From a checkpoint of a small mixture-of-experts model trained on Wikipedia: a variant of Muon for the experts.
Below are experts of layer 3 (counted from 0) of a mixture-of-experts language model. Rows are named router (the router's row for the expert), gate (a neuron's input weights, with its number), up (a neuron's input weights, with its number), down (a neuron's output weights, with its number) and show model dimensions 0-255. Each number is 128 + 24 x the weight over its row's rms, rounded and kept within 0 to 255. Numbers have three digits each.
Before each expert's rows: "comes after" lists some tokens at least twice as common just before its tokens as in all text. This comes from a sample of Wikipedia text that the model never trained on. Tokens count by the router's weight.

# expert 22
comes after: "\n", "|", " and", "==", " also", "==="
router:121161111140151182181132181134096077126195129070152164112144131138152134135124114134118134100088093122151117108099145076119131125097129133116122113118149157125117125137146124085115102149142112137142105132146119150114170174127204130144138114089104171127155112125141151145095141141155125104130116115153128152116120130140088142147133100146155127132133142120132124150107184131149108107097121143112100127136133098134105119111136149176123146151124140133126110132110139077143119142137135122118158097115130118131114113110128152122201145142111092131141095124147117148140149138117089099152132113130119124069145117162114151082093164092128132118098163128085119113120121134149093129157090146143189126151118110152167164089138107095133131124097135137054167158118121181156126125131135
gate0:080151149140123148117121135125109129162118090129082148164118114174166073143133127172091117168126129131106144144132085136125116138151101119123119158165153127126110134143101117100132159146132097117151129138141132146137131159153112130156132124094164109169117113091114112147107126081128181138125126125120133105118126124084112188152127117117147119123139090140131102102124102128104108174116117154162134112099122144163091121099126154143089107142129170117160107124107124124184161120117166152112126150147095133110172126110133177158154113104157113096107166142065137091116127140115182144142112144109116149175109113170129120130094144111135081080142158126143112127119076076136146108087109182122114170145162153150109159132124144108135130135131157137116177112137136150114109107135135
up0:095152133086105135158104140102104095124115130105118194137156121113120107075125106121098117125087126184122090138146134129112114139180132109107154094130105113102169142172110141142147136149111094114134149093120117158149098142159142137148129154114141123120138166143127105121146152166093112103113144137158102114135154133154123081155150120103107088131127094115165158126122078114100140113145129130155080159121133154124139146132088135112152133136111087140154165144125173137097159135153130181100146081140120115174116118190117124127127148127132111135116143103098094116124128166150102114098131097146139132121150095088134124145138111104088166191103126123125108133092166110130152168125150131145131103130141145164126133161136133195121188124117135096127119131169153151110103149132157
down0:136114080128145133107181144079122091094183171094143119089145172134144155129132145113157198121153129174166119141140163148131103152150158150086120102095132106152165139118182145156142121140138164137146097142133099123162101129103126157116109160112143142082120110116116157136124119123126140113135169094095110133157102157110148165138150142141128092129101151131097140143088159169155159085102175107148127102106072119109107124125141088109132109110137119117177125106137129126135136129153107145104144116089120167144128151139140143111078088134144140132187175140098103118127123138130133118090155114129158088134125154123132135098080086120111107135090093123101145146136142100099121129125083113102150087106105125143154097129114129138132140141140121115109133118140099132154126118103120
gate1:168107125126090149152146126185094099123118169126149132159113155158116127096102128153154101116137091123153134178124132122149125138180100120109139160123171089111137140117109107130134124159124140136131124142116092115082110131122132108120164127119121150129155102123093146152141132081135130124120148105110147123087153103123181111149136140114089141173070076128124145161109133153110110116116133177147128161131103134194108123051107155110093127128129153096127102100119126134126151099133098102115081124167135115142151131126155146146097171162135157178146096129159133185123156126120140157119172157152101104119136139091169127137118148135129116162090150131128170105129159132120095133115085134148124116082110105150124123112125087117141138095130128156113132079119122163139118125116164
up1:126109107111113171154125128125131138165167100121126083128115115146083132118140089148115138148114169114146129116116137091152135137100134152123138112108123098112062139123128100119138165129095111132125090139118127122128135188128088107165131111094145126089117120133168155135129131156139074139094154143137146119104086120092080158096087102093138131111100131105143117099112153119156154107133102170140106135151131120111161116143172141081097093113121115131153119140135156150124116147092114122117136128140102091071117110152137118147150082101104133140145140101149162088120129144080127173182108118131154190119138128150096132140156129105132149110159120145071127118145110170093135132130139134125140144139150132156108144110124154170071080162104145095109100099167113157137121110096144
down1:113105105153129164137130125115162135133115112129158115142119107114141110178103182107135132135102155158124149100115098083140132118131107106111132150137109131116074089124136144143111129095145101157139119116091056130134121093155102136108180110133154129117110150126164098141168088146132121115118138087134169180130144180119113174108101112094147136073139150057134112133138140119127098129131110151142102103132185134146174120112167101156109167128129130128174114117159177139099124125110093131140144127135107095088131117119103154112151155107107104157132100142100187093122126110127120173156128110120122159099118130130095145128155099131126128110135121122118163132117083147088140166165128110127154104138136132153105152126093122110082124154104095137134133103141149132077089127120107

# expert 25
comes after: "\n", ".", ")", "==", "===", " =="
router:165161127073128172090154146142114152139139106129194130139164095161126115138105119133087136099125158130086144144122124098123152126140152156125201121132097137123137144117122110095120160123128112139091123132135109137154124138096141146199114186134124073120168107108131106109153124124124083114119171130116108100159147124148163160129172099115116106125150099110105184100093134089127129120167126113116158124157117141117115116087111140117146115107128102122104201091115121149142128092156115088151129132115126120148145109155137118182137130132142094114126157140133104151177154116155111134119100154099115131126102121141110113092134148170132173140143129111094158133133132169131155120135152114113156136131140124162144107106121188121101109114108152141142141092145125123088183112114132
gate0:132100151134163130110108130147049137115156113116147141143119112106096132103109119122120174103148088137123194140152133131141144149153167132143162138093128145156100138148165116119141150143141162178130116156143131109128096123131125129120094141149119156105118164157103113117117132115161116133135132128156126125103144107117121095145136111122122143142156125194101143115170182141132108140107107079136171137120105161129162161129141107168077111108148158125181107142089166108162112119140150104100106157099085141114112173157142140135114132150121122075137143153139143140113128122159154074127090154111133112142134163159132116146124145185104103118135127089096156152095162124128122104138157102153097142102154097128132160167153158090113107118104099129078156103101111111128150135108144
up0:152172126111135107101089177121134170116106178165152133111118135127129124133124069111120125130167153130133141112117158165093145172118103146144139149143121116152155161128116133124128114116149103150114159071117079176140104158135138097113083158128145135113105107081101148069119162149131159156116147133111098139116107145132158157147101165105113152076119103105167120143143100109105149137095107183138110155157172123149125108086127115117145107121144133142125082117095131092161136179143123155123164121094155111112104143142108128134129120125166099164144168170147086129109125107136083150137129150126110122093108082148123127102117140091135133106125137115125176117128120105142142119082135158122157123155141120129137138133120134101135142156141115159107163126101079089095155098132146
down0:097074106134121108155101123121154173106108143161140116118188145135128088157152165136083094147099125145154117096097117114120102125106121141117176122134103105111151124061148135109123146148127157142086091093151147155148108103125146097119161147138116145108103076086131164106110165112138144146119141120122138153188134146150143129103119108134118121099099121090095134118131140122108147113156106154083100120125125135155095114125134143108150162123104113140104111163158101120175128190108101119140142088168123095121124133127126108163130173139114118137148163103131120096112116100131111185168160108155165147107116117131152114134135183147133144122113135146172087115123124168164116152158111146113145143149138096138123107095128107116150149099129137154114121144128173111156110162181133
gate1:116077132120124119104152141131128110127110144134167095139134139115193143099110125124173166141130085130124150085149106131126125128118127104100162122073170137109142124110094085103129076123106136148108181092142141102163140136152117144159167142129132148110128100102140148114134140091110161122087134088169134142149115162138146125134109131122118107136105144123140129089081093108138127146133142159127150134129115116121112101114078148105116132143104078143170194099120113155098110120086158116138121168132096106182124111118187109150156120145093140125117097170136114103148144088129136139095130151107123146166142135143152130094114103124105145125147094138123136145142091155096096113108125160171109148144157143126137078118100164141122093173116124157133104142126111131096134109188109
up1:099122165141085136149176138154098129160152133159105086099109138179119117152131118138126110186140147092167154144127178098138128110131187104124126105173118131131169116105127079131145130145141106117155139127133132145121139147123156108150126077130135144079132097210076121119186111145123149119161130154112103145126136123169094095100130136151126149134132134142137157141147203164110113081124133058114135094116166138139151125104152127141144111149130127135153122129133158101153099109143096135118126108136122144092138137116113149102092106138120127156097095110115089090143121128102102147155111105105122125130145116070149125121163152127129167100130129110194161125135099123101135125168130134084139111154142127131125128127109095120099115111125085123137122151152117129131138134121097
down1:117108117119113152117141143125135161083151133167144091118116105144124100112165092135107140123108120155146151143122156077151154110116132144130131150125082113100151120143147116159147137104141088119129107105122112141088138130102160069112147137135130128155129125175110086142098134103102093090140144139140132154103090107149109122102183140142160137104123098139110103125133123123132101077153112096146140157123114130156113131117125152117055131111113140120143091178126173086169152116095115117115119109140135142110171099103125157104129124128114085113102136150111138115131119167149129145135121081138099094159143058112175130126117180131131136141116112110140087145158088164111121144104115115093090135143185114127111134152132091094131109142140109092186144129130113142119113183138174

# expert 10
comes after: "\n", " |", ")", ".", ":", " ="
router:177095118146129141114157128100102129134144105160102126126128161097128176114102125120078151103125144117145081169113149133157141144118153091148136076137133142140105125102090114128131142108156101071133105135126086117113095114126090141073119086137139117118141117097136087153117104139116135137127149142113111099139091107172103143129120172143123119126148134109151133084092155148151069128128134111121153112144114122111099121157086091143143176125141151108146146105176121100102121124123113122137116155136140122123092142081116093118102152123179124138146154094072159083097147114110105143130105147110119122150161156147115156132135177198108128130148126129118149085124129149140119086121157126110149121152107154137098110167158107125117086082112156140139183113117143138080127126113131
gate0:092082156111154166179137132169124106149108146099132129179132092134115133092121112132159165099090127142153108135118160139137088138110145098104101095103138117135098086155108150081131168139135158146078084147125110127107106144105163128118151146088133132126120105168111120127078104103129089102060113154126111134107098109133091120131142144109100135122145150123117152141087142104080135105158104166136125097149160092155131181143181140134155133143167101141121119133129107137081147137129144101100089117072172142115111116113113145129112083098120101147133139135156128130126122152128131148119170163132125091116080157149121113123135135111088112122170112163089128138086124144110155129148101127119146114138126133107134132146115127141108117135118102170082126145166144135158153100122137
up0:134120105115136143160128124137139146143135099104147131091120135121111130127116100124167148165123176065157148168129118130143154124127136213095127136142155126142112120121115128072135144108132076129122130154129154094132162158119103039124111102192122211097144096154105123141166131108114134135119146110110145129176123135101119124159114109137109127173124143104125116113166115123106138120101091141111132136127125172127114117124128143142159081095103114136138110148084149133158155121156089115164142125122124149142129107144148173117147165118120154089099128118117143136147188115135111133147108117114139167165171097125133106101143153138132135125136155158122173121117115128157138114129099106133145134093113117137165147161082195115122132157099131114114115153097113155141143142100133
down0:106067114126153172128117124176170151110119158140160097134111144153152171081114137134157120182102169126120106109119115140125157120137102125121134129126127138114121115146151111096111132111127148150128082140129154102114128125120102156117171149139110122122080084130122156143136156157135111081106159134125098136173081131123114125116150118151161158146117125086122083100135133115118128157138101146127151093076116098104115145115139174163136088099142120144161073124090092119109138079135152135109153081150138150110119074141148140141130134109112128106123112107104133156131152125129115193133146073144129074136127100150106141111116155172166107109122112159143163188122135157130141160137129117108092131150132136108127120164129146144133122166141124112107139120132145083127081138093167
gate1:164139072115089108147124168085128176137145151136121117145130137081136135159108149141096160142122131126106137106124125141099117113078127066100092168134121148089107102109092153140120158145122152108154154127180121144102129126150111153133152103118117142170108127117096151113151199141157125152131126121084100145155102125121132142116172166119137106135139154152126116142141109059094118169142127119131146160122112120098124141118095141132096163133132125117131152140124133164125120191139127129090115138152092112078128126138137134118132104155103124125125152145143168133078124137148099133144128099101098112113114108161116126174127145146094100104086097155089159079102136092153110154131110117133158125140078119092100094095135142150109109128102141106119101161106105137111102095134159
up1:131107204124137104128115166098133112095105114160096158147155166144085139123120108123139102166118145105107123097147049098114157103155171190120169082133131130122155086131130116125102113155119094130121128075112076110119118123144119091131127120124091123074117133133105136125139117089124135107139131135133118127096103119120133135124112145124137135177147158158138144121092121145162145114142168082149126143159156126132132124161124135117139141142110104138159159134156145127099140161142099146138143135120170161102113139117097168114138124101130088127142105142128115138159173157103093125132128106145147164135134127154122122100132118117105104142121112132141174086137126100099161111076154099142147147133151168114086164116143110100100139086154108071143115108094164174118115105116094
down1:087126118141141139162117137141140129145125123128110129141117135080164130077147083134120117144130116103124094093149096107092121110139123122148120155127101113175140112118151112144132133110170132143148133086095124137171131085086122151139118158096181113106178079127128127115127127135120154131120174143099129071136151108145153158098138115161081187148159128150086116113167139139172147115115112127152129094141149149130167135140145132178137133156152089111115103128089133132107126141115105098104111112190162148134137091139172135068087084115136113144127110139112117128125148131148126136114132132155081119074137117165134057108097137134130138135139125136148140139123105153164116111167124184091092080126101155135122137135118146118138141100160099145129148168136132139142113150149124